Weights of a small mixture-of-experts language model, trained from scratch on English Wikipedia: a softmax router, a shared expert of 64 neurons.
Below are experts of layer 4 (counted from 0) of a mixture-of-experts language model. Rows are named router (the router's row for the expert), gate (a neuron's input weights, with its number), up (a neuron's input weights, with its number), down (a neuron's output weights, with its number) and show model dimensions 0-127. Each number is 500 + 25 x the weight over its row's rms, rounded and kept within 0 to 999. Numbers have three digits each.
Before each expert's rows: a language model's description of what the expert responds to; "mostly gets" lists some tokens that are sent to it at least half of the time. This comes from a sample of Wikipedia text that the model never trained on.

# expert 26
What it handles: Music and media words. Content words in music, film and game text such as film, song, guitar, game, plus pieces like Ph-one and Ph-oto.
mostly gets: " film", " all", " —", " music", "one", " song"
router:535479513500529559525473496486529496465503508478487511502477494518484528532483466478480547457480468481504477466508467531488461537540538487506466465544505475476483522473473460499502495519526524469514496475473464482507563511527512458483525501508481521465525494480527503487529522479458525502474539477495471484458523462498530486487513496495474504473499485531539509530483495522466477493484
gate2:519543515513523476494514471505508542486491476529501463521493479518541526473516495470473501490505521492503479491489520524555528550496465532480531494505510523493498516531501539474467514486529490558497497483480498520488458496495508522526501519506552502536493515487512528540506497530508539470495531493512492463491519493467518520499497528502499508521542531438468487492479511521516492489519
up2:501503498518499532510476489503500483479478408512543489490480488466499532466478545474489494457490485486511487519448508479564513558506493531507513466529518480460516508500527514510503542520512480558492503508458490522511477532518516497499494463509506553492465483510498509532494519493485493471514488479522521485490518487466528484522496502460522485509573507487499452492482537481494471453539
down2:434511519472545562517476489523511479451498518499565491542455479501524452514541532492498522511499550551476500466515499534527505470501499499547485510498476551530527498481493513483519529524467457482481505541489490457496526506531501479502482504489523514510514458488496499510476486480460523451508500505517484485506462495521516474544509486490533503516492537507562455494462518496488483509500
gate3:514529491473509515487546554507524505466562566544455504497500520491520490505476510512496477496503500488552565477502509516517502518510459506491526458487503474490472522501516477555504473527495468498480515510520486530475521521447490477539536542481531437508508483476465485443478511510520484524525474521460494527506526497493469497490487515485546517514510495465527521435493572461498490494512
up3:439467494511464498495487496473508538563466502490488515525534483530483525474529484476489542513488495511493453507494487481459485487519552540534506527507516495480496489524508482510487490482513497517508443507503493489495467524488492494503465476558487499514506555551542549483515520534500519493499487488531479473492516491507533527504490460494500478513494510519521531545519473509550546543497
down3:546530517515512443442520460499485486461473491562519493480465538474513491501504500507451497477485498493505519497541489528506493492540485527503501492524453485496495521493508493525483509528499499458522521499501505477490493526491546506484508465522477524513509522511503500508531467528492484522499521480521492531519510517526484523458485466550511485531518522484527490503529474547482530546549
gate4:514556446496506446500521522527515518531547514518466539505507547498512475474490491464522507536536525511510518515489508485520507518515506505475498491543497510561498482511516508501516504471507500515493443526500482528494512523417468534513517496465545505516482497462499445497465521550512504478512487481455520494523510496516463501500469468472481507540550507514489516467537483499520471529538
up4:532480519491485491505528495484472504483479475479529495494464506509470529501524492506484502461494474472508516507522485480517497516488477518535487527498502517438487535520474500484493469500511534479493528466502495476510482495538502519498513486567492519492505503504511541506469505488487475520507523523520481542462502503467541509474538503522479519450457478451511453501492523528483493491494
down4:515489523476514512494535504525487481472511497490522427499503520506514477506466501518483507485522499498555483485493482515522490517463485506454520504486517496489500516538487497478501503544450547508508464477536513547534534498477514487455466484538513538491457438475478494497488506479496504485506483471448483548545459537460496479466467485553513504478532500521517465478524515512512478509515
gate5:506486513466484496517547483487517480525517503504524497467488460506520510467479540500515525464476494527524476495481500498489484482526508501486525458512502488440499489532466481512477505502467489476492470517505493516520472508501553480480492461541505495503491516509509480516486509508475455503538514527532546528525515496511480502477463539462537481518470476525504520520457509514515510487496
up5:482467478500475484526533489483485491457529463512512506466480460464532484534444493513540501508515459509524497500515530505493471539507556490465490499489530493531505482487519468518491511547511461489520522485491465519531516490493525503494456461517473522476505498508478490532493506503482473499546495494484533528498517451481465486478491502453492489490495512498538512496456518490481518495524
down5:483514460511478463465494487493511516465474525523508472502452420510542532521505479471512540513472516534478489507466477487500501488482505518545520502525510511511520506517536505512512552523527540523432520475474531521509503510510499458517481505487495503542488497520448487504504467480449478509473465490467536526482501506526518499512513510528501498537499539535473483495453442476471500540534
gate6:481493508505469497417510470482465474523490486526523526476507469505505502474446514505485548503475521469560517488441554510516508494531490519487526514489502515524503513532481523494472499493489468484501503478535522512513482490491484540524489506518534476494469538491479489495483517557488507492545502541498558505530506495489485498488507477451507501530509526495512502500531502524479494506506
up6:464523525462486497475513492474456506464442515492523536489517533503547505517499505505487515465506501512462510487504528509549536468518530527533491479513496504472523478569502451503512487528512497464458489508534506504472496506524511509517465499484487493504471541494505519503498492480467429513512532473480480490507536525515536467468462476486529496503487491510501494508491509550527506495486
down6:491510495529487508472497516489505508481476475518484532478479503516481499497518511476487511495505492503500472483489478553517528499503533454503529544519473523488478508542496488540480488545486477531480482461478485471514492482477492496494520536485488499525497508487543474478498517484476476477524479515511509491476490521489479458479492487511479479510523494478496503497496478454503479512504
gate7:503494497535505467536477479483505531452527506511499496537530492530480478547516527458524528444507517483475505535528517469494498503467501515505534496437509509507468516474502448533473488534513502495488477535489500519487510493523494474495469507502515493479496523510442486510471496514531488502522483490492506560510508462474525498488521526507473466528486553496529476544499477512497491560565
up7:507486487503489516517463464547547483487472491538528510507504517559530547507542494501488489491481502506464544514561497498499473526533491472471480472542535529419494495505501477501494493476534486494552518487510466512504461454555546507509458499488497495557517531532503507464499502479495525473506523495505505498504518495476500490504516485492480531465521509520486501508515480438485482493502
down7:473515494475510491533479512486493544491508441450487516479513500451510464523516512468502453483562491515489489482475521495493486500501522494520473525518475536482484529483456508466501518520479497545519486538534499494519488482505519490496504531479519479513484460496508511472518502470504541487557508484514513501477505467508510494509509508495501484468502474502469511449502552450518507514480
gate8:504503516462517449488479523506445512526463551532545493499513508542519506532526532463471488495565527520528535524530514525481510501493511498496507508462497486486447481521530497510467487492480482503496471523507497562473515540530510540540466507543481490513503525459538518511503472516463519492515515516497500467567533506465443487476490525538478513502496501492493488494475521481496507488500
up8:494493494515512465476472517494469502512475517523493528485525446503479534497494485494484492503520512501494487516513471493493506494499534505519469480440538451488470490479480511508525458510491510500479495525506505567469489535486446534492504524508500486510488482472519567482477448483470512489470540501548517498504519487455452521465524510501463521478497474527507515545491506476518515499463
down8:501472518467515519545492520479496494507518527505548502490509495502520468510496494529500474481507469530519499532516450498518539510525466493533508453498522544528505530508526545522505514510503522496500526551507512526452515452492520465466549499505492544502438542494475470465461467497460487504464505519467455497515516491490502504482465468497504560526486536505498460464482511527470543514520
gate9:488539502489492546500460511528487482513467533480531530513479538473495475477495501488492494533523474465544504504529511480501487493459518488499494499458466498502491501534477534478490449492456469512497483491498464481535531497521508523520506490456514460496534534568500503509511573517459547477482532521490531507532469465516500518540519451527485472514470495477487456496499524524466494515499
up9:504506539521510481479532479528449519508533494523470505481507459499476522518486481507502508506485543519497483534492484522519530539560495495507491521524510537498496476480494475496497541511505509492505522475516557526469442489474529478509490468550530517465473468462506470470505472513502515531537481508482511477487520541494473463503517548440537535492539535481520533529514507486519502502497
down9:485507510489483504531553473511516474520476505496498509494514500502457538512511468505472465507523484487493508485507499520503518483539506474494492481471494499462506490495491533501503496487492509523472498547556489507433498505463536475511499493444474509506529476535509550465524526503482517496472530515544515511518490576476509509567442503457503519499496516501498504518529487531467481466446
gate10:506495517499475480492458487517479456486509520571481513500513503514507477434503502525508491491475499469546491520499480507462506487506533467486512497516483530533456494486517496515506471500458480464527465482521517504491478483456473523512474539477489454459490525494495462517474516506517551527521519524470517548531550497488517512490506515468485505505540510464509491520488512556511520500529
up10:481529505529565511488485511483503469482523485489471461513483493475500502459489483457521488483511482526550521498427478540515527508483514536560512486510509505475539515506454513489475495483492485501463493478527516498495494515518499470516464489496492492489529484546508511479504556494526522495492473490491494511526482515510513489544480440486465491506451457526502502453531477510536496512500
down10:519492500480490459480519501449526500509517514504507477545469494532500483501513513498511514539446495509492529537503464494491479484502464481515513474536474523520502521547517511524533502496531477477554497531480501517493515515559489499516513539510531520501475533540488500533535470537524444514525514501473503488428489522533523506489458493469561492529517484484491529508501463459495532515518
gate11:512488488468539502478502493492461494495507480510483505500516532471497502508486515521506516497499513496522485507475524510478483486507513485480531506448449516474491485474488500530547481510467500534493561497493484568510482498477518531534472468507530517549487534516490505455539527518452508474516507483471530511544495501493476518499513481454483485490537548535538541493505526509541532520500
up11:463459528523495474531497499512467468467453488507532487488506460518498462496508493494508457522490507483506550497540437527496498508509425508482477504540538490537531505537558497497487524479498476523515449474500505451509453488538496472446522515437488504467510461477503522514479467497517489486495503478480456504447454519458496495540491471518503524513501483478482472517479458468476452500484
down11:480458460533462495498510537547469541516500482545488512499510515481469526541485500462497514496472514510527540494513479496503474495484518526494445510542503491486482521524491489475503479535461503537462535530525490516466492527509502436530521547481500540521532545495480474513501466501480515482546468481483450498483479538496508497510472511459526525506546468474487494489530463487457544471474
gate12:501512508480477509484483501528486458496552546494566506499531513487508495504465479476549528464450483496516465488495563473545470486481497520520505475452536485529510507495519464540555509502490476526495493514487513547535507463523524557511489514487534510535465531475503517463533544537563513479522503476542474514528448559513498498516494497518490479522524512522499470496485507485511528509471
up12:477472495524542530501486502491507541531459473507517440480472492503466487518514518504432481519531504496486501516486476517461526513547496485496507530514497500478480493478521528488461526532492511518508504511481515455487521491492493468527481496491523495469543483528473444499455468514481519485499504562498512488481477469508485497473516537501491503532420492508499500500525534451469466519472
down12:511532535463508495537455532475526483533463518534463504533480475500490441453489501519506528484507528498537459574532510540530515496483508503543505491527525512468493516464479491519514517497517519503521506474484502470455493509477473532494492492503457508477517507536487481479491513485488520518514479502501502478449537484496535469465491493473475475531490499501561474525456521506484473474455
gate13:514581485483485483436482472451479464512520508562503516490500506526503497457522515482483497503540492502530504501525496464450532492470501561531483497506484506476459444523511485510508545466501487507544487523493507549487502503473524491544488518502485498490512539480488467515480499569511529481532508529523523503528515526470497465475466515499489530551550455531502499499444459520475453486510
up13:507458461502473519520488518519553488509511463467516516509519485490482500527501507535497461482490513498493474508487523485547467508541488484464542459520528462491491476456441495503505482528481539538508482473531574461513499450516519520462495504477536486513470470439518511501508459476512478532487537494513486451490479509535509500511478452523512521500481523490500473473536492456539501468483
down13:497521519510452491453488502528492507519491488537488511510505533512480482493564493508517470518515468548528529499470493551507550532496543482503484491471511482509464488493532548508486528483537490494503480535512479462526495512510545484514515528539501526469523486554486535481517509524514503507509509482488509526531469494551464494491502522501540509506493569529524549472505466501512498488517
gate14:511479505508458482464502499529501560535518532519490525478473510497489470502510505505520464541523505508522511516477489513515528477465525474473484537483520491483499477521538453474520503505501457511506514521514463522497527526505501485494495534502496453540521540467477496515495490537473481496532517481500534547513524503503513506497517517522528456537434510479510528494508495512517486481519
up14:469453467556460494460521502505517498514534476484541510492508471513505500493482497494477540517529513466507464512524518459469532505454521523472444510484518502520463484469513461497492497495528513488522560534498507461503493536502519505524473486529512495535465497478461480497500473511501470474529519486535476508488488467469528456451495512514495501487471486505511518528459489507518496487504
down14:498465502537476499487513441532501535526479458502534504474513527480490505480462523511500472515505499500453522524484552480523573485469528512523513483480504491488527493498516522515468502520539499516471540491498490519514503488510468498461493497511488540476489492508508509496493508498548465491477464497495517511492573498484460482440495493475561466545468528514519492537500514491549441511513
gate15:477534481492489500500504463494545512499487487521546552487550467509486496512503464494489497473513540518536512503539472490504498529487518490481474493502483497482519502503481502505436500452517530487495511518522541476499492479470457482539463479531509501530471505445511556453508473523497511495466478502441477474490519501493513533522510505492505510531527562551515482515508492502469515507494
up15:556509523518485520520491496515473506510497511469463472541451517497514486484520509534523528526474497492474476492489584511551529441504489500538536490495497461528523511512521492487544505523481475529512463496519489516485513507524538549510497517491512497449519519504499430545522533481519510492513484472555505530523492472522466479526510495488520478526495520441481503502499484516535466462493
down15:524517504500496487513500503482539538553460524535530486496476528502567455491510524500490470542519441462510498488499477488489500503484489515497506508520475462480524497525493487447496497466498499479522480500513485518488492520499513476480501497490499486542506482519466502490468546531473463469458514506538537489490550498464541486517484498509507478474471500493462513497508511484516487502508
gate16:519508478492518520503512501537472495508490488510496513482504487515518478485471489477517574476530456477529497531512534462495472498527511493501518463482520466536437474513467462543505470542473480475503527461533547507481551507502499516513532494526495517486519531469445494502535503498510543508536511517485510536496531485489529520453505542526480482500495510499492488476523501489516479491494
up16:504483514521511512523477536507492552487484527489489466471515473485512500501504506491488488402504489532484518554511446531541489493470493472534481489477465467483520496498530498470457517531492534458501480534519479499501494476513527517517542495530543522542529496556500477468472519463461521508528513502500474505500498516480486521473523510492478463478454472509530523485515497468460500510532
down16:531524470503530480489510481519507484493454529506471489528486476478462483514500495527491540470489537453471506553505521538532526514480523537486509543445515543544473485508515539535519533471516491496541505438508499466524485499523553504523525472474513520529559510532501498511548480497501540482484480493468494476468487487478534484469472499492469512490507477490517474476514475471471480531527
gate17:486539536492487526477505476505557486465490466515497518552506470487455506475545496486537501497492480541554512505485490509460479501516503497510464524507503437522523552527487494505475474506546437484452488477498516535501486553463499492503453516488501481508465506522459499462517512484544515479523500472522511528491517456496454494487502501506485522529524501540546524485499467503534476507497
up17:520511465472522495520493519511493502494463482477483482478481511509529523501495486501477492480493520491467491516537513519553513483515536543497507491500455498441475506513501506496528570476492521494534548495515444466484500466502494514534503506510501519532515453475488453529489497493473506512508521528463465517525535489481478501524500526491501476457477542501459473466543564473473514492536
down17:503508502503483472501476478460512550480466522433471502478476496516486481525482482543479500515445529509513544499526519537510488495500477561472511501487478503543468509558516529524509492522496497504521505543517469478478525505504443531530509525482464483503514463492481462555518501483509437507487463472494471487503502490549517491520557477450514530534488501473486488562532518511496467516513
gate18:492542562535480459453493474479491530482512485524506465522518491524475538522463548483513508484515531561485545476496491488473509498453514515519522505498477478525522515520494521499538518516504488486507506476532534502480545511481518551531538498522502495505523502503456499469503490500478479494485540531510514485523513504530545482469514509479494499519488481481479468533519492483500546514535
up18:469502543502534507548498481499517506479516491494541433507479536501512518520513543462510483483533499538527511507522474524502521536467511503492490509494466529497485524482480497514504494446471501512504516498527497486510539531498461487477513531526496532476545498501501526439510484501489499480484486492511513472499480473511514539483537522525489463490514512487515449556540474509485535508513
down18:485523466522469529466508536469509493499499465486480450521511471524509513548501485485498532481519491496516519488505479471499529493520465477512489469539532511515513497530502474489504517479548556475556505478492529503523502492475461488514509490476486500498507518543483484527508518479506477492489524498464463527475498512483511537496495492481496530476470454571469464476513506497523476493484